config = dict(
    num_hidden_layers=11,
    init_std_router=0.0221,
    learning_rate=0.00385,
)
Below are experts of layer 4 (counted from 0) of a mixture-of-experts language model. Rows are named gate (a neuron's input weights, with its number), up (a neuron's input weights, with its number), down (a neuron's output weights, with its number) and show model dimensions 32-63. Each number is 500 + 40 x the weight over its row's rms, rounded and kept within 0 to 999. Numbers have three digits each.
Before each expert's rows: "mostly gets" lists some tokens that are sent to it at least half of the time. This comes from a sample of Wikipedia text that the model never trained on.

# expert 11
mostly gets: "c", " June", " January", " April", " February", " July"
gate0:503466473488506518486609441530480556430451485522489499494477562449481568512522493478518547474477
up0:519515493502576496436516453533557521502493498506497564516462521442471478489471527528470563514507
down0:470412539428468530533466426522457556473507500484452508491492493469528458537455563460523535444452
gate1:508457501439477457602496459476532492538518465520557519486544466512528439538578512486522571490445
up1:470528490537528560467455469555516524487496479498515489501555487485491511496473415588572503500538
down1:504459498538585462498518516518465417509464510536437488576450501546487447522502519539531498443547
gate2:517482485458534514512539557534436458421522471504538469439495529521434558454450541442580500451463
up2:499462494544439446480437451431401552469485539491535379470466486588512426537501452570490575538491
down2:500557467522513547473508498513512421453511515538513496566545498501532500414522463486511508518469
gate3:466479437484533504433441501496481439524455477487475559464575522500489475423465492564438511498533
up3:402543560416482428526502538543492523530506459530535540538489513459429489480510502475442522481496
down3:494503496502512495490611493522496617504516526558486491474578476516541474474528570534450552486422
gate4:496543576492483488552483549542513507550515419543536484515560467506550498493483463581441577491449
up4:430542503435478524505552456460515571473463464479456500501456568466433482532432542549480497536554
down4:556460543469540493448441484427500531463437541526507574434515541458493528472553537520571486463503
gate5:537578492473499535494559409498500497443437548609496432482564492490540438524455517498487511480442
up5:518434458496568499500465539568498417491500571517467486469463477483480517519517519512431484498477
down5:504479556583515523463508560449452487541511574525557532360560502508516471492515431488539485469498
gate6:535451514423488535522527490493571527538511475549457422485495549511489463493542576439506460514503
up6:469440455518540517537500476467493496533515531446526549539450488459493505450517473481532505520400
down6:518444561521456549493570436507511565521523556473607423484499435519418479446475508533515448463510
gate7:530457435592508454486508529474458484438541449581528537481516407544458542481517488463527491517426
up7:552506552482497479465485481452492503557493493443481530486460514559551459474455521533476536485533
down7:474515532443480470568456458516525511510516465545412505500491553463506516494505489573526464524509
gate8:583488510387543456531483497476484502533449471493506538488460437543483548528465465544500538525527
up8:511522428508447559517430464504486511528459439552482478515466479530518559493457536512489450498478
down8:504460576508579392551511558491528519573487531574512489524481486484482425455502480540476503530531
gate9:464481437480462539514468546483514537463494501495419488479555511526526553573524530508518511507472
up9:414528531474422462586526486539586456567486490483441456442473520546506510488485548451503542533481
down9:489461441526510551512501533442487514478482533480485452489499470544498543514561508545524519495478
gate10:538530453483556514512501483483492466497486443477500515415523429432492510511527562565531529502453
up10:595596458494525464443472536502516532476507425541498474476557434521508531479454432491483445485481
down10:420516526572504503519537547501561506457523445524549461419499517528431440518404553501494492428457
gate11:531510422578468477449463567482480481434499461444494565479496441540476523491468506420528554450445
up11:485493544422522500502498486529464549483490456479489519473523586521509468542491466485488480535546
down11:448566483478490522468473514567487478495464537602555506551474464502458528504386515481494538480484
gate12:553497473549542487481450549497437513505567486502471469464510556485490519492522475514494500514473
up12:504484468524553503520513448515558496472541521489460505498426467530458514505476447497463507527471
down12:489431446552527525529514446515499484489479589468490510513557409481478521511470475478484546519517
gate13:484518503529490485552500485446547510532556587514464497473501498571485489531407560494549583470546
up13:518454450509485516474540531476438504442491458492414485535571518494470540467516430488433517441526
down13:496523516489518526507458483509572550413475569496484495519487551454497518482497510518400481529477
gate14:516563477487518544526531518443451489460481554499530495540529461527518467586439533514546503466493
up14:530515540498489485510487492480537463547479538499523449503533532528576534455430547483429462481532
down14:435477467533477528567444463480540507473543540468401461514530475515418492460496425505468476545491
gate15:472537428466488579579563464499492486498479509546493496512469480540487433476480478500468556468412
up15:593452502538465460452550463484496532478503445552514463480484471498535511520473468507459495501521
down15:445555504549473515507453543473529524553444549462491483497501414449467561659436516535488551501490
gate16:432496454454525503475557532485539429471458530508464498453445535523550525479424524487484485481493
up16:508473475479586503496521533543516493541502529515470486535469521516505552565556455472585555485545
down16:530481464500467507425510515551543542567432518498469504457522524439461537516442530531556526488538
gate17:459450583533474469515506459505520484579511493482456454513522426484458587532560476470511456516481
up17:468476566566480405530525559429487527500477495522501468432483550513425478507472478480501448494515
down17:532425525508538481514546515546488517438477468458488537490543477504441525484466559452484483505557
gate18:445524525436537519517529527501520468495519445490489523505524509454503541520531503547433540515432
up18:520399501498495490479469512537545482455420461434489512511500479526448564547448581496521563557499
down18:500446518516519513493511439486519510466497551582459470424446517463456518515507393507543483473437
gate19:443501442520546497511516515423431466540478537510443536476492479493493497525477476459555534448469
up19:577427462522515507484458495525488474460422456533480518416511423495496548448437476442554463494579
down19:480483429531512517488509508497530580518585497499535500468563523537492498477570502507508572601529
gate20:495570521528513492530508461490484486450462529417516519547515537471533512564457590457535455546514
up20:517487506490511469554475528509562459469457501433546445456487475442541494543477535448503477545479
down20:540491468472501536444559517423498488485544441505493454490542490477548447517444445480527484519509
gate21:502512540525433472545501502471431496503525469537492515529472481523456542409471509480503538500502
up21:519512481512522453466518445549464501499464540520503547506468532435574557482533500477549587563510
down21:471594520519523520497478547554514527557399486422513462503495484499528490511564383454517505534527
gate22:526485415484549464512534453498553505535545548527526543535577498430464504529552477530496472536517
up22:459452503482489458612577484505541489474557466490564518464502447483478478549494530453469438453507
down22:498481514458514453571538471473568521478574488489526560542485542420462501510496521459498501462579
gate23:499517470540510453450497561501506517502477499547513494528535470539467496490516460503476526568520
up23:478400524537442547529511516440472490527503483446512575474486473536479492451444456484483512505500
down23:513489567496537483448405475489543502481540483475531476527483470519500427523509442516515540554542
gate24:592529463427508531541486509457447513553566535503561504518475474523577460530524483454548570530618
up24:504475536528482456474462527521526440507527558505473458450551491534491455465490526522459454464534
down24:571490489523548492561475535531491526507531486510496495497451525508491492526442504482437548505567
gate25:503530496434481597468520431562493453446499501534589452581515435527461556512507527495475511478482
up25:516473440447467478499541453481516469526441466497500498536484470543516512547447483495489522513472
down25:454531508549529499597528532529542528557576506480492545574524511491583483484507471532480459466422
gate26:627428433480524463487491531506527424460503495437541563507453466464544518542483481528444426490539
up26:563482487488514536422568440475486496479480503537457472369456531518422472487478424457514509495475
down26:444482462511432514496486429461452482435477498491530497557505505454470505492521443494533546523544
gate27:559528491480518548532460476515502446433545520570545512531527554520513505484545511485517501462550
up27:448523440516517568528471435507536462444489536449533492438512452515536416486550452515501520470443
down27:459496505555486449494510502478507528520522476514503505521553521544476588519498526421517422489535
gate28:571492486408484500452425579511493455499493534434512497500481483515486545501519513535617545448539
up28:491541547522436517568512550446493465496490545500506464487461539506518487562522581470462559458453
down28:490465490460530525481451514441501545593605560518535443454581470468475447486448478452440458527548
gate29:466508482495540443589565528514484513457438453495600514466476536483448469489558499361499461497407
up29:445523521458447471487549520449497502487486537544484521541500542572511560500557436508486489516462
down29:488472472471534559455496490545464508503492505505504483525528556472513591509572542501470499526503
gate30:503485543489495505494427467542469485501479529526518438469454562518466498521488506567488505544468
up30:479510387544525464472512484485442522459451487522539556512523468474576452452469493501567568542459
down30:422493473483481430524522466522514483400473454449508480522626514557497541511448524484513531440544
gate31:438528459528495451530581476504489521489502493471518530537489454492503494534543465467404550549507
up31:437510499491526479514527548445437546463488592453484477487449516485424458479493455450474500496496
down31:549507482462468490505473480455479478479521453494476546432443509499460528512499512478450583489567
gate32:489483533499537428514508506568551471443509479458518498541501505513464564527505490545520502458526
up32:478460584495518486519542511495551404555547427519474469438490444518404453501532532543444554474534
down32:503461503480561566456475442555491548500561525512500563463515528475561474492530511516604552532481
gate33:470477474517469494480471537549523477549478529472513482513563497543490537477457424550522472562561
up33:548499548508552549518548434508531501486509477503487553500450495451489483510538517531523502488500
down33:554527529461533491457475532485512561579490533513462552486489466555541507561602493527471507529555
gate34:463394413562501456418460471563526481579534548511512508471444521501494464436485526489515502505538
up34:533485532506587480562501438530567502472489470517529512483505444472486470512498490524554585472484
down34:521538462418577528534504534466478463511439479542559523609470494526527509523535432444532461566499
gate35:463460445510510559526438420507528481577493511493523470447467481523493486458461494557571453424493
up35:539450457512551561511528510614437557541516536457441523464506468582540526481538459526479586501520
down35:571419515500478516461492477505443558466577529494567571551491494495463531500475526599516544523544
gate36:625567489529582528499511502530551456479522545502530542500545445590557527482473460522521475478477
up36:476539494503417498515496442492566592572470479475431533508429441493382558513550484542466455483491
down36:542506524476464496483483461424545554499451518619496533465557539479515508567445461492467517513474
gate37:444473521530462510530481458542525436544507504455502512497493566522496477501433569464482485521543
up37:476477470490452555470547431465516529416462551463444483484540545525515462497442466522454496555461
down37:573559539432498544477457528508481535600485528507460466477467493467539457493541615465563581490433
gate38:504505546559383544583469470493454524492465460495481453462476486519505493482458496464509510490527
up38:524502506533475495536536542474527502461443460496478570446469448503452469506559552521463447533519
down38:551464490555600481498472541481507543461463527529541510522534496473520550433530481519514378521473
gate39:524502549532415542391535503528468473473560543536443504477531491481438538416511497489493478475414
up39:484478534521527537447525495502463479443555527573519520477513472504400498484512483441485451513529
down39:478582423481561481555530454508511564510427493487499479513480498589442430533494528557499494570499
gate40:562511499486530473462514523456497517499499473526591473461508543503516479545431607484500461544504
up40:402499481419507512548487526451514494597517520428498529470464496461482512495509524566531458447545
down40:560459513537465508432522533507497584433502462482512518558441460485477494458493508499457488540491
gate41:503444533456428550483531470433548507472496488528525422379480541522541510536491518498519546514583
up41:435560505433463473535521500523543537523467446492466512545542500516454493538499486485428482514542
down41:463510537473530500539484491557549433573529513453523531397466557506493529468539480465510461506521
gate42:549483423565443477490458531511496482550517471554520560533475533515460443473466473507521530520521
up42:434530482455495585527475468543436512437508509511500467494466481494459465510472501412525519493473
down42:496524514505504483489506406559550471503530473447476534463523552520465532444556562494515502468518
gate43:490491500455503546487506469464495495426448469507425457494518441465505529438519452487478489529490
up43:460528499558422567443541469490461469504522538458495476449516508516396479541452477519393493533506
down43:499494483395529482477559482505483553434515504446457542488461561449529548515511519561393528474547
gate44:540489466545477541452486484487483480517518531501478482497428514518454422473453493447466478457483
up44:505482543500505521479511492441425463520462507520426531489505528495467490509531466609504585516489
down44:413492489512485524549439500530488482457454486471495496484437512486473594530501571465508557458502
gate45:466555475407530476567530513547527558515593455572517445502522432453521588520466544533468520541539
up45:473543517513490479489570364490487495465549545528486497457421546513496540499486503533564502492545
down45:529485463481390551513548563592538540449497464489543561508482472463562550482535488509531544521479
gate46:541548542637481482485454482462513581484549531493482567513427563490510524476502563503527514446431
up46:462429446547538463506498469485505506496463447550542495475434497460476589426552484539473540523490
down46:581490551450503510514529576468567459506508520558519471515473458444490532589504488526416457515517
gate47:414576491502468420408439531460460482462499506494508498488511514556572562461516468454530498495503
up47:524518464483587561462492630518491572557487486521503459522529468538560467450517483530460438432490
down47:411461447520493473482500472533509454493519473479465513515471505506534475472488463556501511468517
gate48:491473499488530514457495528490531473490507565586533515507481500479526513514547508527493504545507
up48:501489556516479449499458537510559574449501499410524485454515470518498413516475441482520475566464
down48:530485474493516491464523471479522529586465523487465453557539520597498488502484481421480451432477
gate49:515558498417504596452481509458413512506514472509516445532451506491467455524422498514486442516461
up49:529511617510459512497482497513487479479529509487502509492480501496504520527421442528585489445519
down49:472499508454459526566567537519511414500459472531486531492529497485515548451521514510477457510547
gate50:492364503549538476545494414506544503537568442543495572551478516498485511486507524533426477482491
up50:535476517539509459479452464454583490537567507506484525549492423525374512437466426510483568494547
down50:526532455460523515487471534378480444554482506449510465526478565540539414563516519517548508504570
gate51:558518594464528489502393408541568509467470542546428467499490519440504557549588457480486441502460
up51:521502455470556488483462565507535448512488447560518518500582488490442502410465500557473482521407
down51:471497624537486485550462446544513472571516512431573411545533515469496506491529530524533473496481
gate52:454507483536459519498462487537553540498448538485408511419557464509509592539548545481526480499471
up52:536512497547529548554443481502535512531527497476490487532542470487506540484492509537495449491548
down52:538476499471482493514564471488521500507542497461498514493547484489599533513482496491415556478498
gate53:519478514517442470447502526514544580546561568499532489483535492480487487495473454550532523451535
up53:481519546454451552528517525496449561492489484487442475460535539512424550501502526496561457509484
down53:538555509513459505479559501484496478495484497490521526445529465460548409508524579535483536488474
gate54:494601430490450481450494583515568487490548470492523546479460474518539435459472580516442485558478
up54:477527404529475430518484535564566445522510469518476525545500504508502540432567549484507413459456
down54:460511506521551529533534494491497466507525461471498494507531579504509515428473495478442554517464
gate55:472476488551530489422562565520545528492502395473504558539529500481484462471504522470488557459401
up55:579527546526525505429489533489457426468448464518471488456484539517541477518482504496531515504484
down55:576464461541501531515572461518468519523477470460524550471537546513483510446496561498469489562467
gate56:518477513481479474519540536483526464545480455487526404484514490448527488503550503527466455503501
up56:564515471560520531497452515565562517531514552449417492502519519506465455460507478492521563523493
down56:455532493537473511481529460508497476517553528524457484486519456467499539521524532509498541497468
gate57:514499526396497483424531488542492475557499502565562452470548477433477473496544577542560455519521
up57:479491466467496449443486528537530505515531577581490455470557519503456481518485560520503489528490
down57:490476470464502516457461452592487525537555565489480463487536450511481498501489554518544512526489
gate58:503537511510523494594477521490495495575539526426542503560520522538391484513582511523432521495577
up58:467564427566455515570396487475488515523526491565561460538496458492478486476476439473560540455471
down58:476454494515442513522514538511529548501470476491576566444474458467488501459538453534559557481520
gate59:480496470535530451563498592496569515574486515485522515489509498478445459484472505520508548483489
up59:456478483476536504499530492416483536551456465560476464525527457546496554548504461496461545456418
down59:530553511541465477458521514488533526486481410482607469442540491524471478441514519479497527461457
gate60:544575496556557519463538477446503490512464568470436529526526417512493476423444422523561438479482
up60:493475491497493467504520542479511463468521529509534520481503561403514423471552496491503534564497
down60:408436499436508497521579513508488590512554512551478518504460516513520505508495543507487439554440
gate61:513497513456535484455530495452573538473508480513542476465522525486458539452486514500500567510494
up61:406451520469475508523573445435455600506497489473391527430475509459553480474472510484546513459494
down61:545516517463534543477478492542543487483440500456509472564558536423508530429517502548487495475423
gate62:454526548498505513528527429500533500506494413496548555473538533483547479483409486451538479471527
up62:488523532550504531509522413476504508461504505604480539472533506557488458459540531401467478524471
down62:499497532483486579503482475500517561434440467502524500458523493551484493536513462566476525498478
gate63:510536566555487492511533457434463443498559503516464371560443474464525567562551512526433490508538
up63:483540541471491468481519576475478536580493494447533522558560490494436475412471530494466448475567
down63:490360506478471547522527542542531535478482504492527484495517545500545495511486515416540500476571
gate64:428523515498519429548435433533493544519419510550429468548507503530481528423603473550481527521477
up64:453524478457469452535519463501494525583567505499528513428428450489518448548528475546453448465548
down64:491522443509483472517488496552492429467480534394512495504499530469454489527491470520572483502445
gate65:462500533471493489464552520491510536508514580483440495587500467507458528501472465540535505516432
up65:559629442494518524582533495541491551498474539507498512509475554522524530572431533512550490474540
down65:458487493439552480454559526522492536476520495519521510480561541422550468496436491591494536537508
gate66:525458485503480475483458435545473539528484546505566455494582503489480438509469484523454436458490
up66:523533532494482494557432542494555537421532473449535504566527506478478479516495499397556360462539
down66:529510478474384479493495512452580547409508504516417499515463456440455506474518468457548463557511
gate67:528486496539451456491488464412524558520498628473504398532553501514524486520468514526484522552513
up67:489537491501554476435500562481496485528526541456528514522414523537498544446494496471550434459503
down67:513542537507531497438482489478580549470547554526484599522544432497524395512483448456497476515472
gate68:491502529509492444493435540497526495447478445490551446550522540566458489456491442487533477467473
up68:501570489512488561545563524427528564482463456498608527535523408549541562528553527552509455502486
down68:528509535525479385504506478554570423492583499542547482518501504554461452556505440457515441510508
gate69:478499453441525529471539584537486479524513493541538459498492419493468455500530445519454490479517
up69:449471462548479483504528496493535549541519488493470447472425471418551479512462518464463477493420
down69:482552515522504559571424490505490502500521500449506504537565483464538477476458405559559533502483
gate70:496513478437473442497518443482464488565517526524469535469376445550488474474458519504452441487572
up70:468487519492420525483475433478477534502475520506504475538565511477487556465488521451527481516467
down70:517486525467499502515501507472526504459509510462401494491512564490491501497555450499514509483491
gate71:534514509538413511521460445405448552487550535493533534516598480498466429509525502574543519453510
up71:549467476505526482520465495504487482503450487480441509551488527564484486537435544577433462510516
down71:595506491542501444432535493473488436513489468534473558494537504489495480464491492510496475536535
gate72:474427544558524464563518481444527425518508456497546470531485546467480412484468455495501509516449
up72:477495499478414560532510430507495560474490503508537511498507457535517527524445469481554487440528
down72:447519434479481546555535522532525527471519530469468480491534502467556422570454490521479476466462
gate73:515514528501486500532404444464487445565507489483559514457498552537555546528496496580494500526517
up73:566517562466496424480535506440521521491557516475477493544558479517482513491444488500508516499535
down73:487517373470481513525503465564471451470508503508483517417485464501469514576448529477546501497514
gate74:447432505440511523458534544525494527569511529520409536492456455520515567505485538583497532455516
up74:467494523503521613479522496462537509525584442541468503538480513450472549518628540533483474473582
down74:495521455552473528557485479561472586501427483444509487487468475536438505522484525517596500560505
gate75:508453478464511458502571468503526576541481420537426425454529551472447533524552496465539479506513
up75:534477536477440529401496540452464558427495512480453455439502479506540514436495470504524490521466
down75:492438575503526459565568531523489484516481406565524481529513538527500511502486507445504510477437
gate76:533518453513532558472517415502480481498445491503541425517455496446483500529511517468510452476531
up76:511467489530546479431487567465440454484478556509473474529534480509510491478522495496536529484555
down76:440522494412462430473506516498495550496502496544528500446505518515535547531496459490524498574584
gate77:512554499453507511472563487470445445539493422518525527407549509453508511491498452472502521460461
up77:531489520496499463423497482461517471497462517511466456472517456498514486551529560505480518481508
down77:498515512490548570527501534512551477479487485542497509475480509537482449477475519501556523523477
gate78:486529454519501499509543537521544486468473562519469532544574460508507482470491496484504501481452
up78:445478507483503429457461466491577515526487485473481431537554480488454469466434502514469503532439
down78:520550550563475488429463499489514490545498405436503455458544512525511544510520466553521578563499
gate79:544497491480416538458479446577426534504500470481547434445505505491543510489449532542595508508518
up79:507512580463452487594478429413539422485463485479496518593474579403489485494458477565516527513538
down79:463518507521499529539457495510498476483483504452499530467550511500456476491455474591511528504500
gate80:550516530543480445447509519527557538448460495499529482575520445560461513479534534483502503497579
up80:551526492494512527529592379407590454503556482545544451481495507474438583510516539511485469459523
down80:492479467545526486478489503493552545500558455519530560455442551518543527525514445452484506521536
gate81:482430540500490489495508525518500528526513462492449482427513523396522460550538547525507528528471
up81:506520425498449483510508585481396470428491539478606476557492466442498543529443505461506544519513
down81:560429516492452496558494447523443538597490447516459504551464479480486494406524445549475505473427
gate82:504505544510536517537451488545465512467486472463481425492453512573494490524512545474504413511480
up82:498502511608510474537479522497485471411538514476459525473563579532492470409517510489471508488511
down82:490534523400551503495547503536518519515462516440438552576486474444484477494495526530532577469471
gate83:426480508592462455566517536426507536519449466542501439508477485450441427508553485501536407516512
up83:461507533426537515445506461402498539559485455553472415523471560500493555521457451497595542427564
down83:495465497508515504415435497494569486513513362461505474565504458523520532542491482443555464528492
gate84:526442535499505516536516520499486474495456451602524536430494456469518507491550533529511417533462
up84:452473522484469451461532545544523321556490522503510475472514521518516492528466504458511506485542
down84:538487515494467531494516527511565504413510561510506528553515453536515445556577451460530520476557
gate85:471434463597533494496447453527481562485513513500506459409462476547483502480542426479540445510514
up85:494509464526551560536403525433427543453491525540466433544459485495513520513499494527458535521484
down85:534498502470432598478515491454478572573516442456542458491478478450566462493471505526548435493466
gate86:559595495526516520457454476526538500401484446449468444550435482496488460562480518481501450571447
up86:578538515431561502515511431452451444533535491488519536515463532451512477531442539507512467464512
down86:506505478495481470480564498485516567421538452511473534554518569530478518471466494522431556518521
gate87:535568426532526539550499495458487549584522462470496548516520468528476487496436504465514500528498
up87:543446548468471462494531460462502554459522537537463480530515520479463455530472478527441518478604
down87:539529429487448541446489514502506528494468461473491481523516469452474485492508548476447535505468
gate88:513443485504544553524495540484585502503496528500547454595471482579533473473467437517476536437497
up88:504522465522562413609523471512526505516441480541469565446533432466458500577468502435548520448449
down88:481427453574436549489474509512519523540532452524488545478477566510490505496545572460478462541427
gate89:465520481461520440535511494433502501441488500463516491541504529470443484478476467457472551594486
up89:532456474510501495402459441494540474587492540452532462486582523495439552559519448500425545521472
down89:438401450507532517486511508523491487487435492475588444533507508507491513394425497533401538492490
gate90:466518582493474497494483442513464476453585484503509502415417474526495506493477530553515478475545
up90:491487408535552512481483560467546518528511491447508594495544505470481475571480557481487503561461
down90:451510517456485542550515483447469540413552526514542521415539490447463496465488428513529477508477
gate91:554508442514436505480484466465547502505450535438529481614493530392510477495492531414453509551564
up91:509547439512510510564489479466509531424515497448481497575459530463495550495554501481477536507472
down91:477492454448511461494563476395567499479488511593478470595515493535478433552508480464498546409501
gate92:380480550517519509494478490449454453574468432542523514505556532488495487507495514480523490513447
up92:494479403519496524521465476483529569483490474514539425534477480491471533540497483450521541459546
down92:615482459523495530503483556455481497562527456513537520522510499491477469357551464560511472535491
gate93:495484534504500469475484549511492488444519486408473467482521489512500542528518484486465399494448
up93:586457503483501473402538498507510522508536488502473493536520452452498492517497480449513455522537
down93:506500508547482577488490498542574506552522400510481506510512507511484489602470532457526488401510
gate94:514491463447477518497508477541389480607477487528458448470539491510511569510413547439509486511529
up94:391451527552519459511493497513459492498546514542520420588565522529545539497472465472485534475492
down94:538480520542536542432493521444550473463472510478472553522539548491512542474418474517394532474435
gate95:545460518559460514518493479509523571500615505495523456498518499568541468507539507557494435476566
up95:477532556557501490467502446490510458470461483542501539522541441496475397544477511504542517469430
down95:536523462555542460521484487526465479494529475483515491498506488510542515531461543483424453489535
gate96:500476542560513463465589537468464561493562504512497493442514519494495478495487504489442498439554
up96:559521545478544495476531489447443464546529437483477480477567583463544461550452509537543529532456
down96:503446533519516450459536485442481476497459466456508531501512557440494562484532461556499505448540
gate97:511450461528509486503469478472550518502541463514523528472443501476485500504433530535497534504482
up97:506484534463517505508510533391498530490470482486514524542533504492586506475467548511549524530508
down97:515500497564496474490557540548525502462432523514526616519472444506458469502464485481566475437500
gate98:487453511525451495480440494547518475471410535515537478520463514493508490459516544558526493523506
up98:538485569517530477475536587472520501467475475547505506503550471505530532518471470499526503436538
down98:460479530479479446469598559555546514432503523465474517591499466614483474393527572514500523487379
gate99:539475494493483567523504491487477491498528483445538481474501580464596497567430564480506557548456
up99:504517389436467454529504418485469512429526518429461457519406448493538576477532510519414477507486
down99:446512501502514534555563517492510520518556528491490468465482500488470544456458492429509569527467
gate100:432597474606419469444508560506463485467571478505512540486462474458492510484468458517541556478497
up100:530493502533488523495477501500425533498519557472481541492504517494452536533497496487508438475453
down100:499533493576480481486487512582457462517543488458491525451521524539510539509533463469520487491480
gate101:482464517512468519564472547503530401547516499424474456562522505546491500448456436541424427512489
up101:446513570507450488490484490400506525485483467490524530509511438482445561494552511530502573507462
down101:530465513553530523438496432482472468494556508465408474480511483444557492403525488497477515392496
gate102:532568485574468521431509520498477435543512512501545455452441495545483454436512520454486452532421
up102:582504434499516534544478399560516523443438460521450505509556472426549522608429520467493508480568
down102:527413559499515591546482492504552511497465512462503537448537520588521487530548496451440575461532
gate103:540477480472552549553511475544592487468445508542508561455529480497511557502447534501418526507457
up103:469487517474470495475473560449505473497488501474497493479480578501490480487548557531571504532457
down103:538469495535546484487484421528512538475452546468524520583482517454425523464533448538551444482491
gate104:509524483498465439514473556503518478505490465486455460496475553504469497526515545574532459434548
up104:422495515507519616442496577512539447524463508435525593509438550567461498554532467491451539533504
down104:515519445470460509473458467471545522468479492493496485495482463449540490435533482451544524426499
gate105:518478488506479496506462565477467480510548482510577457432479550512549517444502488478500518436579
up105:496497496481462518554554495446437485480564460497545474470519534506486530495479507511506542499607
down105:517512519519489507480479501518512495528562488475572516520497517592547505556467476429453500458482
gate106:425490579512499421508529498472508551458506573489515526518526500401484407530484458580458486469478
up106:462461470481473476509466449501490484484520562593499419477499590484502485509503526583471477497508
down106:509477490486441489492517516503473441497509553513550504523529439533523540618453491559500450429530
gate107:503460477555504449400457528492558452593504505513542537519570493556455529586527445560418462457504
up107:489575450527512411547503498444506485570538506509551564602509544462459589572432489462516472501483
down107:501487545512435582525498523516471465531446520520534523429447490444469476463508520534507514515495
gate108:497464468488621487587470510504544479516506498472466490515536465479483478496540540486529515498404
up108:510537499504516484501507471499520524445489509548487417539465452477571505513495491557407518497555
down108:535475499496511530498437518439499475500519496511563568517556542536537568502526519513465495525444
gate109:564468451549481478504481528406516505538523443476530517492469505546486436506521429446475506500446
up109:432478455488558469521461556428463463514497480575591530488531508549449547495555474423483442500461
down109:548532473469391519500528545500540468452514472405474504532509448441541483454489483457498453573532
gate110:567518497504508452515455509551488542519431408495479536504518464454536486510542512447510446500490
up110:442491504456493489447475497599432506487475464541500493509474457550420577499436478495501439503532
down110:428545487489504505510540473481474567520485514547502526490502479462458535517558469533499472475518
gate111:377510454472524466544510462431561562516556455445505538443483506428531524471530494538554532471571
up111:568535484511548500525515523470465526521470492469580476476511472552506491453478525513447468452458
down111:575470472517493486490531521538529498542584548508531476470536536516455456567564524479510453470513
gate112:565535550520545544497580530514436496477527510534478564526474498481534576508453484531533458524482
up112:539504436518478419498512470505560499568536527485489530527517532487504456468521518481503485559521
down112:518476506487566504481519528502497479517525441503374501452501479533522427444445483480487501523510
gate113:440515548461430469557492503527515454531491451564452481432577461495506437523480546502547517516520
up113:566455550544443505443471551480500532513570507445487463500535512466496536558532491544514482424482
down113:462521554556491474492479510582541496510425488479471481455434487483486453528528455466498453538449
gate114:428498524479456502512521473517621544563509500478457426462453457488467451503483451521407507458484
up114:550534505567474471443478491511533510440527453570548483474595475491557504527488508488467406514585
down114:476513462444517488480472531453577584527500460507454527479483463510539470526510482488539528513479
gate115:489518468470471453564469560491483514495502512489529506515516474516468487466534466555522501451540
up115:509487530475497489452565438471451518472483532475475449475494480483483532461524508562569527454492
down115:478450481527511513517522487495489509452502446537459506514492540476490533500501521494507486482537
gate116:463506550442569555632563458484525571490527538474513496523490519507500510425496475534462514474557
up116:532520531507522553486471527514472535459434490539548473623503460489521477458513479523488516516418
down116:578592453472502497508507465509519463486504508490528456504478508505518548480462488519537504575442
gate117:537551424463496504505527507456536530487578501522498426485518485539490528507498535569496521513515
up117:442544488536545568436505503475529526505527558565463448562461547458475502544505553484490504483501
down117:538487472535501505533474504474504520440489496579522534529544513561478507505492526456538530495520
gate118:557499544482450502485536470541571489458566501529469461477552510525482452441566504561445517482453
up118:511455510513566499453544468443541498489472518495513473481476478493539423522457575510539547524489
down118:508522516475456509589531543479484533533556486561506451423447457550531525515476525472476514511470
gate119:478482439461454466498515444524446566519433533493501425466498542518483459461483476521455445470589
up119:482436486569555500546565463496476540528518481512548462558514465544483469542501468487573513484437
down119:530515516528504461510497483501477453507518507486511530534462462526481531563585552473483563497513
gate120:499512459471523464475517432459496453489455582511472426503455486494539427473457465511443503487497
up120:493507540468470497544491527559480564459464443544526454501478491426558522476518424533572487482486
down120:494405464518544527450469525508501517465548476576448511503511469485494471414480540532486514495496
gate121:458514496547527495493556477563499512438460557495520465504573485476525433458495466568543505514512
up121:542567576583462454517529534479484527487471472485568493555404503431496472523511485477500564497468
down121:549559480543449540514548543523441490480473553556485437520462512496604520483522475508495539493532
gate122:486522536527484559494455384498549470481550505534485484476476500504514530499490555527437464475529
up122:496518445580444491433444533532525549457498450386509481506423444530472464494510495512427557551531
down122:466529493511531579481428508507451488440439567484529493479535543436472538515409559498477521508499